python train.py --hidden_act="swiglu" --routed_scale=1.5 --learning_rate=0.00136 --max_steps=8159
Below are experts of layer 5 (counted from 0) of a mixture-of-experts language model. Rows are named router (the router's row for the expert) and show model dimensions 0-255. Each number is 50 + 15 x the weight over its row's rms, rounded and kept within 0 to 99.
After each expert's rows: "raises" lists some tokens whose logits its average output raises strongly, later layers aside. This comes from a sample of Wikipedia text that the model never trained on.

# expert 22
router:47 74 52 46 61 35 43 44 57 60 50 41 68 59 49 37 98 52 49 42 45 69 47 35 37 60 45 70 42 58 48 40 59 56 64 68 31 09 43 53 71 47 56 26 27 45 51 46 45 33 53 40 69 37 52 43 41 49 53 47 24 57 42 44 33 42 27 24 46 54 31 42 48 63 42 63 31 37 53 46 60 52 55 92 22 61 38 57 48 58 54 66 55 57 34 20 35 50 53 48 52 50 42 61 55 64 42 40 36 35 54 44 61 59 59 46 68 75 59 27 39 48 74 44 62 45 66 13 82 61 55 66 54 46 40 65 31 49 36 64 58 30 35 49 99 79 44 66 43 43 20 64 59 58 79 40 42 68 58 49 31 84 66 25 58 52 61 56 58 08 54 67 58 55 39 63 67 36 39 82 46 32 48 52 34 61 24 36 57 58 53 50 63 40 59 53 42 53 34 41 64 36 05 42 27 38 44 43 60 46 67 61 32 57 73 62 47 73 54 33 34 39 65 42 54 52 58 75 23 37 54 69 70 48 40 45 77 61 37 38 58 27 72 53 55 38 46 43 43 57 82 49 44 76 51 38
raises: "In", "W", "The", "===", "==", "P"

# expert 88
router:40 31 41 52 52 08 26 29 63 59 63 47 74 60 58 53 89 60 48 55 53 52 53 46 31 61 40 51 37 51 34 37 77 37 58 47 49 47 44 55 81 65 65 40 54 44 50 37 30 62 48 56 58 41 49 39 52 45 68 28 40 42 55 51 39 53 07 48 46 63 40 33 36 62 60 38 60 46 29 54 51 31 75 37 32 68 52 32 47 75 55 39 72 39 40 47 41 47 38 51 36 53 54 50 64 68 38 54 40 35 69 43 99 64 52 68 42 68 44 31 42 54 40 59 62 42 40 46 72 60 40 57 55 51 35 52 57 58 35 53 63 44 41 48 91 65 58 69 54 37 19 53 41 50 65 54 48 38 55 56 40 64 46 41 85 56 70 49 56 26 16 47 61 75 67 54 46 13 46 70 54 40 34 45 44 50 41 33 70 61 68 09 33 29 63 45 54 65 38 79 54 18 11 37 38 26 48 55 46 54 60 60 34 48 73 67 63 70 43 33 29 44 58 22 51 66 46 52 34 48 36 56 44 51 51 34 86 62 55 38 62 28 70 40 61 54 18 32 48 53 73 44 54 69 52 30
raises: "ed", "s", "ing"

# expert 93
router:36 45 40 65 44 26 11 42 65 45 56 59 69 46 42 56 71 55 43 52 53 35 44 34 36 59 35 75 36 43 34 41 39 59 52 48 57 26 66 50 91 43 75 27 45 48 42 50 72 13 52 60 54 44 72 38 41 55 65 51 37 39 50 56 61 44 57 31 39 50 41 55 44 67 49 45 38 44 14 27 49 45 55 86 24 61 26 35 49 66 64 59 55 60 45 51 51 58 37 52 30 64 43 23 31 71 38 26 32 44 58 54 88 54 40 54 49 54 58 37 76 48 57 47 61 52 54 22 87 45 33 67 62 85 33 44 31 47 31 50 57 31 30 45 76 59 46 71 58 56 38 49 45 81 77 60 47 54 50 49 64 60 72 27 88 60 78 49 59 10 09 59 58 42 58 45 48 17 40 57 44 56 43 43 27 70 58 39 74 64 41 07 52 43 53 66 46 53 44 48 52 46 16 60 42 52 41 62 56 59 65 71 55 56 65 44 69 36 37 50 53 35 54 27 48 69 57 60 33 30 51 56 64 54 66 41 47 70 41 42 52 33 54 56 57 49 31 49 46 47 39 47 63 80 50 46
raises: "t", "c", "d", "y", "ty", "is"

# expert 123
router:29 69 31 62 55 40 59 25 64 51 32 56 46 51 59 47 63 52 43 71 32 57 58 47 25 58 58 51 50 51 25 34 54 41 54 72 47 32 46 55 70 53 52 22 40 49 39 54 72 22 35 63 50 55 59 46 58 52 59 56 48 32 70 57 42 65 53 40 55 55 39 45 46 53 67 62 27 44 59 35 72 26 57 82 14 45 51 26 49 58 65 43 43 71 45 44 74 42 54 67 39 58 38 71 65 52 48 36 53 33 56 66 53 42 48 48 42 47 58 11 62 39 61 58 64 31 62 69 98 49 29 64 77 56 59 50 46 83 34 53 53 30 48 49 91 35 46 76 42 71 17 57 23 70 71 47 47 31 49 51 38 49 28 49 67 56 62 28 48 25 61 40 44 66 42 64 57 34 53 72 55 32 44 41 29 59 37 27 50 35 82 56 57 48 67 49 55 72 37 31 48 41 00 37 25 38 44 48 61 48 67 54 36 50 83 57 52 55 46 62 57 39 55 33 54 73 55 54 37 19 42 42 52 66 33 30 64 38 38 41 51 21 63 49 75 33 40 50 30 63 70 45 27 60 39 34
raises: "-", "\n", "\""

# expert 81
router:20 38 39 64 40 00 19 31 55 62 55 59 61 65 70 54 80 49 72 60 56 58 44 53 32 47 57 66 40 55 40 39 52 46 45 55 60 37 38 55 71 58 86 27 45 53 44 47 59 47 28 48 61 47 29 39 34 46 63 31 23 48 77 41 25 57 58 14 51 57 37 34 47 51 57 86 57 23 38 50 49 55 66 58 32 57 43 51 53 63 73 56 45 43 47 61 56 58 51 45 39 56 47 50 45 47 58 36 52 57 57 39 76 44 43 46 60 76 54 32 61 58 68 35 50 33 58 35 80 40 56 57 56 66 43 67 28 56 23 58 54 34 37 51 83 73 47 67 48 29 41 56 46 71 71 53 41 43 44 56 56 81 59 39 80 40 57 62 42 23 31 59 60 44 45 65 31 07 39 69 46 35 41 41 30 62 48 50 51 52 60 19 61 47 66 58 57 52 34 42 62 46 34 38 37 36 38 50 66 52 49 81 38 29 69 62 48 82 35 53 33 19 53 29 64 82 71 37 05 46 25 58 49 42 49 31 63 65 46 33 63 42 60 43 56 56 34 56 53 44 64 44 51 83 43 39
raises: "ition", "y", "ities"

# expert 63
router:52 33 33 71 54 23 39 20 45 28 73 45 63 59 63 42 72 48 55 41 36 68 50 47 33 65 46 51 45 59 52 37 62 25 72 43 53 14 40 49 69 58 48 15 36 51 37 51 74 21 32 50 58 49 51 55 43 46 45 45 26 46 43 33 26 60 53 17 62 64 38 41 51 65 46 60 63 33 30 34 39 38 73 83 37 74 37 43 47 75 65 34 52 52 36 40 59 59 51 45 59 60 64 44 27 65 43 42 58 58 50 42 79 46 47 38 53 69 49 19 52 51 46 59 52 39 63 37 73 24 24 59 53 42 39 51 48 52 25 44 57 27 43 40 94 74 58 77 45 49 14 47 30 79 73 68 59 49 48 42 51 54 56 43 88 67 59 65 42 31 41 57 34 61 62 59 71 28 45 69 51 50 50 43 47 55 54 50 64 46 68 07 53 48 66 56 60 34 33 83 58 34 24 42 35 57 45 54 58 35 60 60 17 57 67 42 56 64 37 44 46 49 61 51 30 43 53 60 20 43 39 64 57 42 45 49 90 71 42 32 50 45 71 42 66 47 26 36 39 66 61 64 47 74 44 49
raises: "e", "a", "is"

# expert 112
router:32 48 40 57 59 30 30 38 55 59 72 34 73 61 59 51 92 53 49 41 56 40 45 39 28 56 47 54 33 51 42 23 50 39 69 63 43 19 60 57 63 66 80 22 54 54 47 66 62 13 50 58 72 45 59 40 43 40 55 55 57 52 49 34 32 47 65 38 53 63 33 43 49 51 72 31 64 37 27 40 70 38 55 50 32 61 54 44 45 67 56 60 63 50 43 29 54 61 47 48 59 61 47 49 54 60 50 24 68 48 40 33 82 48 70 23 45 62 63 32 47 42 57 55 65 38 65 29 75 43 28 48 51 45 49 63 40 57 18 61 38 43 34 64 90 69 42 82 39 31 34 36 50 58 68 75 50 55 54 44 57 66 52 27 85 44 61 54 29 36 41 66 50 55 61 55 46 19 30 88 32 41 62 51 26 34 40 46 56 69 54 27 64 48 80 40 35 43 36 58 60 07 29 52 37 27 58 49 54 50 67 59 42 40 66 68 57 58 39 54 36 39 74 50 65 57 40 49 39 17 26 64 60 41 64 37 68 41 49 27 38 15 60 61 75 57 29 45 42 56 63 61 43 78 43 23
raises: "iz", "c", "s"

# expert 106
router:48 31 51 61 37 15 49 16 80 35 64 48 65 59 53 55 74 39 50 55 42 58 42 51 18 79 45 70 35 65 43 40 49 41 47 59 47 31 52 59 64 81 59 26 29 54 51 50 81 36 44 56 66 42 66 34 34 30 43 74 28 38 64 56 53 43 42 07 53 65 51 29 58 30 47 67 50 41 33 38 69 36 71 87 38 55 16 26 52 75 54 57 65 47 44 43 50 37 47 36 56 44 47 57 66 63 51 39 49 31 47 59 73 48 44 54 49 36 57 21 42 43 42 51 69 60 54 46 63 33 41 63 57 51 34 47 52 59 47 42 59 31 34 53 77 47 47 62 45 37 33 59 36 70 71 70 38 45 42 44 72 54 63 33 96 69 62 49 49 23 00 59 63 60 37 55 55 18 43 46 60 51 47 55 43 58 51 52 63 63 71 17 48 32 62 46 53 39 21 50 59 46 28 59 38 41 48 43 52 48 71 61 45 53 70 58 36 75 47 20 42 43 49 45 38 65 53 58 18 33 40 81 58 58 57 37 64 41 43 34 63 32 73 48 72 63 54 57 51 58 73 58 42 58 41 44
raises: "ist", "y", "at"

# expert 87
router:37 51 52 56 28 17 48 18 71 42 36 51 83 41 52 43 76 47 50 65 45 53 44 57 32 68 45 86 40 52 31 18 61 57 49 60 63 45 44 43 72 60 74 27 42 43 47 42 55 34 49 45 62 35 62 48 48 42 60 32 48 38 56 58 58 61 52 26 47 73 33 39 34 82 38 59 32 37 45 53 46 28 50 82 20 63 35 36 51 67 51 39 46 43 54 48 58 50 48 35 68 44 47 68 76 45 52 37 47 33 51 59 94 64 42 48 53 54 54 11 27 58 41 61 74 31 87 42 96 44 52 56 73 67 41 52 45 44 53 54 55 50 40 56 61 63 38 62 42 49 14 31 58 59 59 54 46 52 50 50 52 53 54 42 78 51 53 68 48 24 30 58 58 63 40 49 59 28 49 55 46 49 45 45 37 53 40 38 75 40 60 35 61 50 70 64 48 36 35 43 56 42 01 44 27 53 53 46 61 65 55 48 12 59 57 58 67 61 41 37 39 42 62 35 66 80 51 51 26 26 34 71 67 46 22 29 69 85 32 58 64 34 51 49 63 48 28 21 38 31 57 47 65 66 41 33
raises: "\n", " (", ".", ";", ","